From a checkpoint of a small mixture-of-experts model trained on Wikipedia.
Size: 8 layers, 30.3M parameters.
Experts: 32 SwiGLU neurons an expert, 8 picks a token.
Below are experts of layer 5 (counted from 0) of a mixture-of-experts language model. Rows are named router (the router's row for the expert), gate (a neuron's input weights, with its number), up (a neuron's input weights, with its number) and show model dimensions 160-199. Each number is 128 + 24 x the weight over its row's rms, rounded and kept within 0 to 255. Numbers have three digits each.
After each expert's rows: "gets" lists some tokens that make up at least twice as much of what it gets as of all text. This comes from a sample of Wikipedia text that the model never trained on. Tokens count by the router's weight.

# expert 7
router:079170095112101101154110120103174109113117147140129104149174099105150162122090150115124106142141115142129102122091140172
gate0:124119083119104112176189122124130106115141115141121130152094103118115127167127112153151107074096117147124125136131118157
up0:163121194132128107145081116130136118146144089095124119120122097106121108098130146159144111124168127103137097144131149135
gate1:120142140128141127148100104093106134136122130097125146117120107162121120129103136153133143105120138142101130136104140122
up1:136129155126124109151118121098116131138107126077097132137114124170120110121113147128164132087113125116113117135140116105
gate2:160130148161097113168153118116121113106113164101152138148150089089135112116118116131093169111083145180146128100124113155
up2:140126134113126148111116107145127153079104130121066166178148172118078096057108149135135160130156140111151155154147122094
gate3:113155116079147133089139120149114105088141113130132068134154098157133158136096120111104084143144159109148123127131125111
up3:137109129144120133152119126111104123178129151116128172120138117171125130116161136127130116133137098152064177184102132129
gets: " S", "-", " F", " P", " T", " C"

# expert 111
router:082170110113111099133100100098189108100152108142154130139149096105144165127128168121149108141144119130101097144067152150
gate0:103143141118110125131103100148160124125143131117115155158076094130139139102077129159137106188116125132118136103125120100
up0:153112117145132119120108160159116078135109159119146114139131142129141139149146107110135156131127143144125135114122148117
gate1:139113128108124058133171141129122146129169130126141135105145116123164120109107169117130124119152152144134127144130142093
up1:162136149165137208119117105145138106114095146156130134125133116121125125162135100145112134126119109097111123118134097152
gate2:114150134188111106149119094109156106113147109098091131123124119127115120081095141132092122118089149047093076145112156160
up2:120135148189074112136142092115149129112149141093106160165145131114137132150106138148125106108152146104103071120101153168
gate3:137132150147154086074121112137119128098143097155143137106151094122142107141153147097124157148139129095179070133100138100
up3:096123106148098145113115135148097098125097178129105141135140119108104151116137161143136082081118155153080129144087100152
gets: " the", " a", " to", " with", " of", " in"

# expert 112
router:124152113110127135130123120131203137116157136141148096173148110107147135103127149101174102192126097137114099116129130146
gate0:156156128124177124091117108103134104135125096136139144080117099120120170151110104103131126102155099136149106140128158137
up0:122150141147129144115107121144152112108085124113099127145141131078130142119126148165128148130096107148165160106136119188
gate1:147128134167175105117125147123096152161143114143153179120125138131152099110136144101152126136090111155115056115103162114
up1:109142129111093171119117117133139142125113124110144092125113097159096147134110122133112107093133125099088140117093101121
gate2:132165164092129138152105120164146194143129119156146116157101128156175173136137150148124079170128114164122099101128146091
up2:125132158096161135113079098151100191132118134167136098110172113123154127137169163113119137124130131145133159149114152089
gate3:128140142178156142155103128110146189120111124145115145140129131130125153160145150143099114193146132123142174098182163101
up3:118130147135137090136150129115153142111143065162166138139118093127083119147169143122114091122153163111117115097156120153
gets: "'", "er", "k", "y", "el", "son"

# expert 75
router:097142082089118101157092121099127095140133120155131120132142101119145166080090142085141120152153115132093116145101150150
gate0:145134145136123140165127164101096142098122149119115153082153124121083133118104154127126155118179100125125151121081136158
up0:187108120121150113148091118123138126139149100128141121096158147102140144115106101097111145099155143090098172146116152088
gate1:160104125149115149167125138120137099152139178132134099157160127153084186118103120150126140153158130116107176102122142143
up1:162117151113132156136122163137126146096136139132139102117137090092147102166109099141104149125121147125151122156116154139
gate2:129151146116126146108145112101132129121142117118160165129144077116105152136136111143111117108140106161135112129099178128
up2:132182116109118119138152145127151113131106133119167129108143163086115106162112144154081149125135120178113143130167100122
gate3:145145095148150126114061161163169138158109126112148134111113110124172116119118118120115106095099096151116144100142130111
up3:148114106107132095160104146143132109098146116083120119113110121110144095124128101128151138114063122138130141071130089101
gets: ".", " in", " of", " at", " In", ","

# expert 125
router:114149093128103093141100119092162131101131116151148124169159095104164155075107159086138110141131113135104133127132129135
gate0:112108172107105134112142098148135162127128150114150106131164118149165094109152164113137106112099156125141145120106137173
up0:111123144093121155120120121143152103139111128153121147075094140136077096132147149129125117149146135089131134125073119105
gate1:150120112142120109112128142118156147105125134115154128134140147098191137109165120153072117175119152135116150122124120151
up1:106096123160095156129116099148115152111145121124154169121124138145115124098142138128124128137091132127139119133138087161
gate2:120101098100107060130124142157141114125114100156186120113122105149121147129160111072134124119118159143140105124140105110
up2:093101123120107101122136155150148156166109164104162117109110114097135145080135127106119115127192134128162121123120141138
gate3:139111151128109125101137136110118130107164130144124127145158129118133170086172181139154094115107127146127128137131129151
up3:175130152196126136151104151116121116123110116139133142101088151126094115145150145156074124117153101157149112182157135165
gets: " re", " con", " ex", " de", "vi", "f"

# expert 119
router:094152093110109075216083100142122122147133120161145141128139122091169141152107148117145104141172111130078089160120149157
gate0:130115138111103133121105115157119142099131123127146110145132149127123154126159144131170099148137164125115135131091093131
up0:111123155109087110157132132135097157151127136157135124150143150126149147110178130106142096137142178153135122122137121148
gate1:128118128116133130082125133123132160125168134115142108130114114142180122103109176154131092166160124076137139113096198106
up1:128100130091134143104113129099119177134152171138146105132122137147128134152139166152128106145103155129172147097106191088
gate2:104095124091097167128135116108153158163115130147141123103118132125101101135086136085120126137148088150169147116105129157
up2:165099149115118184129094150128130155110127160109133106129103153137126120141116125141095116146128097131200095120113106145
gate3:102109113095111122160142094156114103117091100137158128169160136126171106116151103123138090140144126128143108161134105130
up3:103149097107138123168119137165111102124114099122174093156149174136148110120146121136112117163147127129128122126127108120
gets: " was", " is", " that", " he", "ly", " also"

# expert 5
router:111134122107111117141128128114165124122136122132140132168137112126139146138109153093162069201152122164114088141099130143
gate0:095091166139100116110100161153141117143148166112145114139148132160127143103105103160129135138149111091123136131102130096
up0:116161103146191131142121118117162119139097141158099150121105136099129114183122134128116132148115124179113099116140121149
gate1:103089097129139107138123121115157158141112126158155157120106110105109140129098102108156153139151178131133099170117151099
up1:154119121131103109108135109151114112144147104114120151100151156112119137108146130119101177100116104100068153100115135085
gate2:129162089163121093118128143148137129128139141155172175113164129125133120114135118087130085113155130158113094178140055134
up2:132113135111146136129159078111132150128104095103132102110148124132118114160123132097137150115084133129125174125130141125
gate3:125134126165119112134154156177150120173125112119141107135117136093170218169130097136142124159149159137136131125116149153
up3:160118120128103106104150122127148151115107113135175147196128110117104170129094165153118138154114141089118146096080126116
gets: "en", "y", "an", "ton", "son", "n"

# expert 82
router:125147091148117129164095093102148089104149081152122110113183107079165132083087143114132083145150099145101102155102142134
gate0:141137138153116146186144139147132122121160097131111147072105160140138145116127122136124119124152132134109066137145116084
up0:166117105112145132130113109171093063135130140089133115135089111128120140186124109071160101120127134142134133085088125139
gate1:150134145129119162135116116145138121116102109130133166169108124088153124123127114130177108151139135139136106107104172127
up1:100168113145146082121133113124112149130133166146139079098154106157111143126110156146085125073132116104135148121162113137
gate2:079123165138138192155149108136147135118148101091138127141125133110131092098120128137126102129116140113137145161082123106
up2:106093128101138167143135153163140069125129092079101115147120128132153127134123109108110135173148161170104098151102134077
gate3:144103102137127128150129095124175145161139112123110100141123112132131123109104133139124104129132125170126115125082099142
up3:127118147131149130153149102131140130126104095153134154118157171159130131129132119155121098150138091151106083131117107076
gets: "p", "c", "is", "|", " mo", ")"

# expert 88
router:088134117074084111152090100090119133127171100142134112121113077086128147101103210100134106140162097137127116136109148150
gate0:159133145134079148160123122102100101134138115130125121105130108205119131111118112101127140133148131146159128142175125129
up0:143170095130135149082136164111164105153116134128118106103153124145128103115135150129176147116104093137120155098131140162
gate1:128148079084095120159081131126137116120119140094149120149105118099110104107127115099114129140149108094122123180144118135
up1:137108153165157103099168160114100119103136099143121130141148154133144166105157176141174144132129111165136108087110155118
gate2:108108157102134149154108137136073132154104151113145100120091079094115118090125135128136104155118074168163101154129088167
up2:146106114136163104119117117105133117190119131140106106120146175135179142095122129156131133117119142148115128121126138115
gate3:112080116110111117170141121127097135102132086138105091153150117126132160143095146144120124134166111162161125106116146153
up3:106161157154153124132124127105138138158124143119139182166127137167139122115140140155121139159095166124092139124122124102
gets: "or", "ur", "p", "c", "it", "ir"

# expert 39
router:105151093120116078152121109122138107113156122176112108146144117102166136121119147117141086134144113131084102137110150149
gate0:157149131114107169114112088176155110102134138076089150128128182115136130124130126141099095152135131120084151161182088108
up0:082118139177096158116139130119126111109157146133087114119106145135119125090137114107095116187126123137130064139201093132
gate1:113144123126139107097129095164095107116125125138102117150140128122080123102140105120104132149125148119105100133159102148
up1:128143104118144147124136120133175122095147129151125153139113093160123094132106129110150096078120125137118123111100170097
gate2:171128092162113101101134115167113120145143128192126117163134130108130114134108128130154139094104092153143106108168174097
up2:067087135117144134143108124165179156095127077070123139143108159143149103135136146112163128148125121141119117130153076107
gate3:085123116115142126119134116126120125111121118124138094122167152150127145108101115118143102111156147150114138095116171081
up3:117104098120162128144123184147102107128138079158130121156159115142118085166115102108159088104069136136126103093151152146
gets: " and", " was", ",", " is", " that", " as"

# expert 50
router:114138110110093083160111125121174122111159135154130106120145101105151170125117158125137114137159124130091105127109195162
gate0:115137111149138125132089151177123113099160173116131104184107138107100181119162136102118115080128132121102139140115144100
up0:137109132133131124137116084127155197122144124116128098110147120130157079115104136121136125120136117125097137155137078125
gate1:120127110115118121140171118162139163138095134181101118143138144123160130119125134146111095126140133147102115146123123123
up1:137108119131110109144151145100161126140109116151122113090145177130156137093114120150128099123090142121119157158124122122
gate2:113129110159157133177127166101134136143096124134100168157156113106155121123109114129132103178136106159129121131130141117
up2:113136158099111135120111122108116135115153132141134112127101115153086139092090136148135132106135132094131081139102107163
gate3:111124129119175118155094148091143159110142126095131121158148120097070111110126103121121126123143102093153132123137153074
up3:145137078119102116098137112132138133159128161169152115115168139135159137129156147128132096158050105153116144113114138157
gets: " to", " in", " and", " as", ",", " by"

# expert 17
router:110142088106102125137100122106139103118126115146129131165171108093187138106105146118127123156161094145123101140114142145
gate0:117146101152128128088121148106124105085142110168142160120130105109146060142115162082106177156141115134186122132144078142
up0:095123111067103156174122126114144157198108136089087102145091141107092142136092078147156114147097136111086159087114137132
gate1:137154195104119151169127126147120115155119113125143153090125119122140107106141107140139151088095130124100126127168121112
up1:112089094139150116081134132112175133108155126138138123145129121138102145121141124149135114130126125166150200116091116101
gate2:129136130094138115102095151105149133112114114081127114172156100141145121152102151130131150135118094125148130129178146124
up2:091115134136123103081104128065123167138089136174116138142120152154122135159149133135100132118125139148151126185144137121
gate3:113136101120121132117118121126142102178119102109094121118108125084160144154150156049143127115131114150117176145105189104
up3:142083118185172119167145123133142170113174111164159141105177084170152142096099100132151118105131140114134134150144115151
gets: " C", " S", " F", " f", " T", " G"

# expert 113
router:127131094107098120163101125119156100132130136174148142153160129115116139124144130097145098215148104153081101165122120151
gate0:135103128118126072148121105154118089155125135147116119120158120149093109178117122140125151167128147120118118193094132105
up0:089156133145119140138125108103106142110117148088155119143131163124174143089150142135159130114137084129087111097144119131
gate1:157121099114134116160143111146127148149090139129150141160123177092115117113130117101124120185146121156103134120106101098
up1:155104105154132105150158115135151145104099153132102130167117191057093108147160109150118111209132162149122124128121097129
gate2:177161124131082180153088126121063125121142144147129098115125189134096106123100115079149130109106106144108135146132131080
up2:107142194124128136106110146126064158156154166107103105136145131142133129167129190180087169107173111114172133154085163144
gate3:142133151149126111121116175142144156126101116149147162137144118154094153099168111101134136122168124114106158139107131132
up3:147109139148117137106097172086135129117096184113141159155136128125140116119122141112139149134202170124155125109094152146
gets: "y", "e", "a", "k", "an", "i"

# expert 15
router:101139129107110088155119088126138138110142121145150116128162132133147146110117118118138121195149097146101105155106126157
gate0:141139103146115129152166118132115134094169127149099104117123110121115179096138102130113164115111145108111170132081137115
up0:167174048108161126154139176149109125096138114113094114134117156127120143136132127143087124136085171162182150132160125143
gate1:091140153148123123144142131107112113125116118134134132113098179144126155118134112178131137100150109104127102147126147121
up1:119130089103123132136119142149125129111118164150089145116166118120150158159137124128123142159135121061123152115119150094
gate2:141161094170151134138170129117132140107161121141140113071138134151149150153092139149130111121121148141117100141113124098
up2:133120101142120114146127163087149165121150118148136122087097101152126154154130114131176151154115148144136133176099146120
gate3:101133130115175119128143119133148168074174098141130130084119077174170153120135115142120133139131145129119146149136131129
up3:124143138149094110110151146068139111185094122140133113134123135102133118127093120094135105099110123111127139089108119141
gets: "o", "u", "a", "i", "ra", "na"

# expert 40
router:112150098097079133157114106113159104114135113121126130137158076105191146118090144115124097160132106159114123111134134153
gate0:179100155099123152101131106146104103110125142120161157106150139117125093140091136149113108147111138134153118084143150175
up0:119141115191112139110113128142119103113105080122147089096145146100145109132124107108153086141142115130120154127140111094
gate1:119158120151083170127124107132114113125141121121106133160116125119156123151119185108111103165106071152158132154150166163
up1:121147155121079159117135100144141133107137124156121128152120094108135122177133146116116122166100110143143123118135144171
gate2:103164134102088161144145107149173094089112148134130131138125098141168129082097122134133168123109156159170112104113144168
up2:138105122151084161167134091140157124099127146151113131122137127123149148129110102122138166096143135127151154127087131142
gate3:110097133095129085117143090170123132088117126148088136117164107157119136099099129114172122147151153129122152110117174094
up3:141153131159104156147109121093108168142108169097166126113114132098120137146134105130086130127114092155100144163182126152
gets: "f", " f", " de", " F", " ex", " con"

# expert 109
router:073124080102098109152085093106133142118149094124122109153159075112172143094081140100136107165150097126118098163114170135
gate0:152150139104150120136095139117102132168133120139127073136151092146165145144102112100128162126120095107143134123152074159
up0:155129121108132121147110149096132133118096104109118122129122121093102143117110118152115136090124150143133117143131118152
gate1:153115135165133094181122113173119154113162137112131106128130156117127118091139118177103125130136100134103109131143128131
up1:118110179120133134120164106074125113148099180113106132104115120124144116088145122097127109122087108121125143132104118118
gate2:126132153144081153158070135131121141106116114141109167112094122139103122136126125148151162166168097106136116129150118117
up2:123117108146174121120142092118093113127129116106129113145188142119141155125155133095139113086100151152129166128142147123
gate3:120119154082139164090113141097150146121139087110132136115119110098125127107060169101129097149139150121180158141110135140
up3:111140134112183093135128176129145113189123112132133107081122118145101164121105113170132126105126150143137058122114156120
gets: "t", "d", "st", " f", " st", " d"

# expert 41
router:119139117127111134136114113092144135131138117162170093157155108128161150099113140116132115168140118155106093142104133151
gate0:105132113096117136110120143164137113159085110124147094138148136097082096067111178148097123190164138150116096169168082142
up0:145159113099129131132122147177149140139079114121145138152160151130100108106117142159126088198156161139086081170141081152
gate1:120154144145103116129156145137139122159122139122134122115140126145122135120150163126148148138112193158126098181168115117
up1:114138153113137089100153117168097114157128108142125110132137086103141130138108144114156108149126135156128157113130162083
gate2:113166125139119133109119140084132155093147143100176121134144120100127128112139142152115115133097125140137138105101125178
up2:127097133109141097105137099146130084161142117141113184133096119152147138137131101120150104121162123108102129149141128085
gate3:141133115177177063096129119129148129132110125115115141108125055147171112096119166123137146086147133107128120155154137135
up3:113109117079136197138118145087111154111160105110133120140145146107114123131114071121108114138152108112115144136129161143
gets: "\n", " |", "==", "|", " (", ")"

# expert 107
router:081145107103108107169115119114140122113146109144171139127169099121138157134125139101137106148162103140089116147107131161
gate0:094161120134139106155120121149165108143117064092150150142120119152122129120116138148123069108138127197142126109085153108
up0:117165130113149108139153114163125119122136092111121104094133152123119143101102097127111140101138114120122130096078134150
gate1:096108161114143088164164133129137130108175095161090159150106122128133157113149140101144148120140114137122130112100110082
up1:152131136143122162128126080117136124151073143103153104122180130128119122114113102138136129096109122138121143136158143185
gate2:118133133132133107137135152144126092113128102104136142151138120125128096122120125108140097114141137117120136141126122131
up2:134109148106120155149099087154129153106089105155137126119161073182112138109132121144114112096090138140118139159122149105
gate3:100168137116155130140137116158105128093168145147104127131175102072101134170171077084149139100116120135108127117149121140
up3:115131107133098110145143167124102140094110133117123158124133128124133083159136128084086120154144126178148136150125157108
gets: "ation", "t", "ment", "ion", "ity", "e"

# expert 25
router:131129034106110121147125106126154112107137115123139106153139108041152143080116155083131119140144115131103123141126134140
gate0:111130147158113115082114127157108156137117137128157091097129169120120109132122055089153122139118151106102143121155138135
up0:077058099145143103109150134152106114144115118123144092089131140117164125112126102127142140124130102099102117103145090106
gate1:118130094114111138129132122150143128128136145119140124181142113123141151120112078067114096117128138115093152110121082155
up1:125130141093126148112091093087117115118091147165118106132110072128162113153132220156097122156112106093166123098132107126
gate2:118120093155125136109122098143149100113108152144125103171142124076141169093171113133108124128135100119161137120107134129
up2:124115111157114122144136119188146103100158139112123135116109092097136141104182077097144107123136137098123111152135141086
gate3:167100076125141114141148148165143107155140140098146113110141140095135177135136109085098125101149153140052100152128153122
up3:126134162153108128104128137115124118126120082148101173100121103140106069106131170133192111080151093102140143121126148128
gets: "s", "it", "n", "c", " de", "d"

# expert 26
router:113137120114121113135129132094170134128137123123171077150161118121145156104124145123165101147110100145122117135124113141
gate0:108114119145139109124116121133143124159129113096131101090171122143132148152137124107138108154150142137120182122143121190
up0:163111105120094121109120130131103075151125170116102123111079094122114168092170095088139177151128130145160141152130164126
gate1:147144153093148131167148106141112099101113119135116106168090146157148121079101116100108138145134138075126112129161109113
up1:142124107134098141131141139148125167119138131136131200087163114091100104147116131124105095098119121157116173094115172140
gate2:103149124112112112111130128174101145096119131119157129114163067118077132138134090110125131107129155166146095130136142180
up2:121130116155123112155133163153132138141194149090114103111097069070093149114130121139106150129139155133119142121130147136
gate3:096164111155151151121107117135119124100088114127107158152154093128096167149109145153119132133127174141159130100149159109
up3:098152104142151168124126127128136135121148127131113148127125105127132150093158150168117119090130126114110095087133135118
gets: "an", "'", "ian", "man", "ist", " American"

# expert 77
router:094139099059103087149110130108151091125146101127117137134144113104149174105102157111133108181131113150143095132099161139
gate0:127179146103083151100146132137143172117109121177139146113126107118132161124172139131157119121139143143126166130098162174
up0:110079094142151094139091110085158134170146121108128123125119145117124110111101114138132141125135158163129127163147100109
gate1:136103128113128144131136106099117111172143128121159150134158124145170148122116157167163115111133154176137100139085150140
up1:129155137125097124107118121141089144119108141138128106137122089099098139127136107113115125130158143107119169129130098120
gate2:127143122119088140124123164087149116150100130126106156097105091118146097136108159113110114129145121160142165131114153126
up2:118090085170165120133123110160138146149144127146135099141180171138120158135128138111129125124143110119078145144117130108
gate3:129132119116107119148128146082127097124102133149126182097124109115106130125105114115133116136122125146157142126126116160
up3:120122152104097115107136130182118159132146134097125093146149157150125108103124161161133150099097107139053113173135109137
gets: " in", " of", " In", " at", " on", " de"

# expert 38
router:133188109113110141137114112125157121123124110136154130161141123128145129116128136118154103173128103155104124126128127158
gate0:151169150087144127162143109144105137103129091089139157154139132122129131099148082118157086151109145136126116124136135116
up0:122155129121092073142118113158097117133159064092157110126145116143130141135096149154150136162092147154120123130097150156
gate1:104163139114106123149099108139127135117128118146114099125110132144118092135139099121132127121149139120092129136209151164
up1:104132125133131109171129129126128135109135117106085142118151108124129102130146093155153154152139131139110167159153141150
gate2:167125127165116106142140144150136117117104135128136098143132130165138150133146101124124114141104158171114121141175108106
up2:095130125133138110125123155123108137144139143179119158133101125123120145156104171145109174148107128111162138126103135141
gate3:140151179117140148131125148147116123107116173081132140119141137108146133118113144118096104167085099139144148089112129120
up3:145113136132115121163137136090121092129150122151150129109137143104129125081091130169148143091102132118130110084127123135
gets: "a", "an", "ia", "k", "ra", "i"

# expert 117
router:109136079088115088149099119103165130137145135146170109154140128122142144113119137113165102154129114145075126123115170153
gate0:108104147141114108114057118118129144150173096142150176120160125101109127154119108141103131112132105124102133135135127176
up0:130133113158127132127167142108126139090086085135135091145112162174111102134117109130141103126102092218157114152120090176
gate1:126147140100090117132149126129176122110150098157114098134097136124081135147106127112140095151114117125108113078145123123
up1:159157148137122125145080141116118120136104136145134129110120093134185105154095131132144173121131153183145125124118124128
gate2:162088124161108157162171112106118115129168122120134145146147099141135140140104099168140153117101130161124126152117121125
up2:141091077133144147166175099096157136171141145156156161161138115166178122124147086137153096099119162162122134123099114145
gate3:158117144099122105173099191147164175165151120112106078123132115107139133089145119130106174118164146117119127140136105162
up3:128148087119128160143118127137122164083085131100150136120134113080092146126142155138169132123130139121151171151144120112
gets: " in", " the", " In", "In", " that", " of"

# expert 91
router:095147099118121073134127099100126117121136101153165108149142118102133130115107146076138129162156121138100113165140156155
gate0:151168109135152133143116111100134145118114138150110106121129138122143162153155124149133132085142114105114141112159138134
up0:104134130109139071107091146127158102121159120142114148137120117183113113086125158158137169168103123142118135111112196115
gate1:111164126111114142151136100115129150136077059153094122143124142121152120178170112138144132132101130110118153118132107120
up1:186096142118150130106094153122129126101164171089151135114122096148100114105096142116131134122142097163182081159123178155
gate2:113132139108136105136139156167111167124093181128108103127145096157081137102108159138120118138121112132090123120155103144
up2:171119131145117152115102112128142132118129108137114116126152140161147121106152118093152126071124141091121108131139124089
gate3:113104123093097177127124159108083130104135119133142092137133150104138131136100129114169151162076131129132144130144113138
up3:144138123126140104115104130151151117117146102144111155176167103160162131147129132164129125096133094119147112145090105154
gets: " |", ")", "\n", ":", "-", " –"

# expert 95
router:102138115083096131132082109118123137095159127148163122139169110134110144093113163108136126170153085129107138172125154165
gate0:099126119122160130123129132143118160117137126123131129142129124143137136137100129140120135168142119143145171141166153155
up0:162102098068160152117115159125092126126151108113129138126118119158120112122086156152098118138145123127150153164129116134
gate1:147094112134127120163157133113127121132129177184127138096165163122131139134113135158122117146140096111161112128071137125
up1:128156137145148137124110119127133128087132098104092116150112137121164150114122137127138141123116150121119147091178112127
gate2:131082169104107114128096118075127163093114122147103108140124138142156158144078130137112106133118116130167151108151160103
up2:121134130145125123159116109106100114142122149116180085091149112149134115123184162124158143149124129084104154142175141169
gate3:105094139133087145121096142118152151114159112096116161084153137149137130112118133126124124155148101145114159125140168148
up3:105148127115118164125105164116161119113142093083083161109151137127110100108145157126098127137166110130185131133144162134
gets: "i", "hi", "y", "en", "an", " Y"

# expert 12
router:097177135099102107157136134108182116126151098195136121138136119117127125141140172111136101162134092154087084142102128147
gate0:132180136138144102150125152129139114153139128125138093115102128127130144149137128150124112084068103178081136136139104142
up0:136173099167139120153118108161119155151140118110138085076115122105102129133140170147122128085062127156097142175130112129
gate1:136150105175122136163170156114151115097162092188153139136130158084106136141153137153135129131111098107137119100097144121
up1:131158143148134115162173145106162119141163107144135105154144130101098128171135125128165132116108100102128157113118133126
gate2:143118134118104141124127133116115068136131082143112152138130134191178125146119175120098161137160087161101119127148151130
up2:119077109163092118147151097111137128134157163135111137176118106099112163161170144147095155132110138173168151101133103111
gate3:106119177126110105150124148114170110132119099168115169121107070152136120145112168112143149133114093118126073140125127120
up3:081109126135094136136135128103154136163121099160119153114144151103115119139138121126138118131107101122114123108094107154
gets: "li", "ri", "i", "vi", "ni", "ci"

# expert 36
router:119145109107112108162121075098139142116167096152138111133175124095161143104105121097114111144139115156105117178121120114
gate0:143133131130128130123131104135104150140152095124163137133148144106188132166124116170119125101088131133142087159127100105
up0:123120146127153120138115157136128115141098104149191171148089123145125087113106172120151160127146131141102154119164173151
gate1:131154145102151116150131120093130108142123111124135142106163136128101139136168110107119129144117148171127139095104142123
up1:118117133121099136128141165146162156162156141096128150092108145116137126084100156161150105129130093111137120127146102154
gate2:176160126099148168128115120078121113115125111125108156130128131173162125103098160090141061126140129138156138171109184152
up2:113125129151176094095134139143130138143124125174148074138135098102073101136116102168098142169133130098138111109141094127
gate3:112084146158158155124156097104089137098139139113100107170154158096133158144089125138147122160111098125125079130121131101
up3:115161132151139126148104133126167115085102127147120120100122139108139110126153104158134156090113129136086116111177150130
gets: "a", "o", "com", "ra", "um", "le"

# expert 124
router:127167067097116141170126132115145096119157124141155120177130095104120188109096164123126100141115116107110134137117163143
gate0:131125139184084168149096138120154179123123134117122142093145131143113208137102154083094157098142122118092145142081094130
up0:129118127110136069118133101160115122140101110147096097153131141123176101090168043154142108150141146150125169121151134121
gate1:164123112110140128125138145119155145134118077134104103174139088116143115169126126155117152146150161149093115110097119121
up1:144174117136147126111127122117143155170115093121115115154144096142155147142128139114126162126124130098076134132096133147
gate2:107102123132145131151118151109158145125150124143129131123148108123121114097120163126177111121136144118163126158131156138
up2:130117087102116160115177113113142160179118130107129136131074094101120168135142148140111144095149107088100166108116105136
gate3:119148125125082158142149118106126101115116155121153104096101135105145161147111154163142091157117112112151121140173138158
up3:108139108137147144113113121108118113128116140131147074102118146134091118123108134165126083176118127128153090112137107106
gets: "s", "ers", "es", "ies", "ations", " by"

# expert 85
router:112130089120130104148099127114134138124135122139179100133150107106142129115116144118128112156128106126112129129120141139
gate0:092152091141120137142109131129109156158110093131172138086142110117136095131125134105126121128152151164151128148118111150
up0:121130118119141090159149150111131106115134120125105102084170121147117100118092093110128166104104153184095082115103118124
gate1:168147183111153120178069136141133159156140129110149155124150115107172153133133090121081136112121097159105154144173140149
up1:162101140173133157146088169183123166202146171074123183132146123131156167107132123145097125104115097113133164144119142114
gate2:149109102157141056095096132118121150138092132081140123114128154106114145138097176135112142168144121094094169105144177109
up2:101180109133094167175111076110136126085161148152127139118124078133156139131150110096110084106098113091113080151142126147
gate3:129110120156119150150123160150135145125145135157139119166123145145108105143138142125156119113112177123147172152149181117
up3:103148124102137125104137133082096095117184141132168113095165110113138128133133145119110146112124154136176078145163121136
gets: ".", " |", "\n", ")", "\"", "=="

# expert 1
router:118144135123077106156118081111118102135164123162140104134153120102146142102126147125144134176134042115084088159124121123
gate0:122093150168176099146105120107138114138167113127151093116120131177163157124123106163112106164132107100116110153157105114
up0:123145139124059153092145157158164120122155146105123133112112127140140172158116126139167143105121148077123131137097153134
gate1:145089175110097158090106098129140115129135118122111096143121140124139154112134164145163150136113106092086129080083126114
up1:076105156116114122137124079152116132149148143081100080184128151139121169113130109114143173110116087102137127106126157115
gate2:095137110149093132134107106135076107110105111171132148165149201121128160160084164130105099169172117104123090167106109123
up2:128103133134123097133150138092121141145152111110087127120146085134099114092128080129140149141152109133117185085117137111
gate3:131176141142091144142109127130126149165116122143112150083081140144097112138100109101121135114143059094142114176175122096
up3:120166157138137131133153154149142107179150143118124104085133138124149110110115119092119157112138123115092069149142108101
gets: "s", "ri", "n", "al", "e", "u"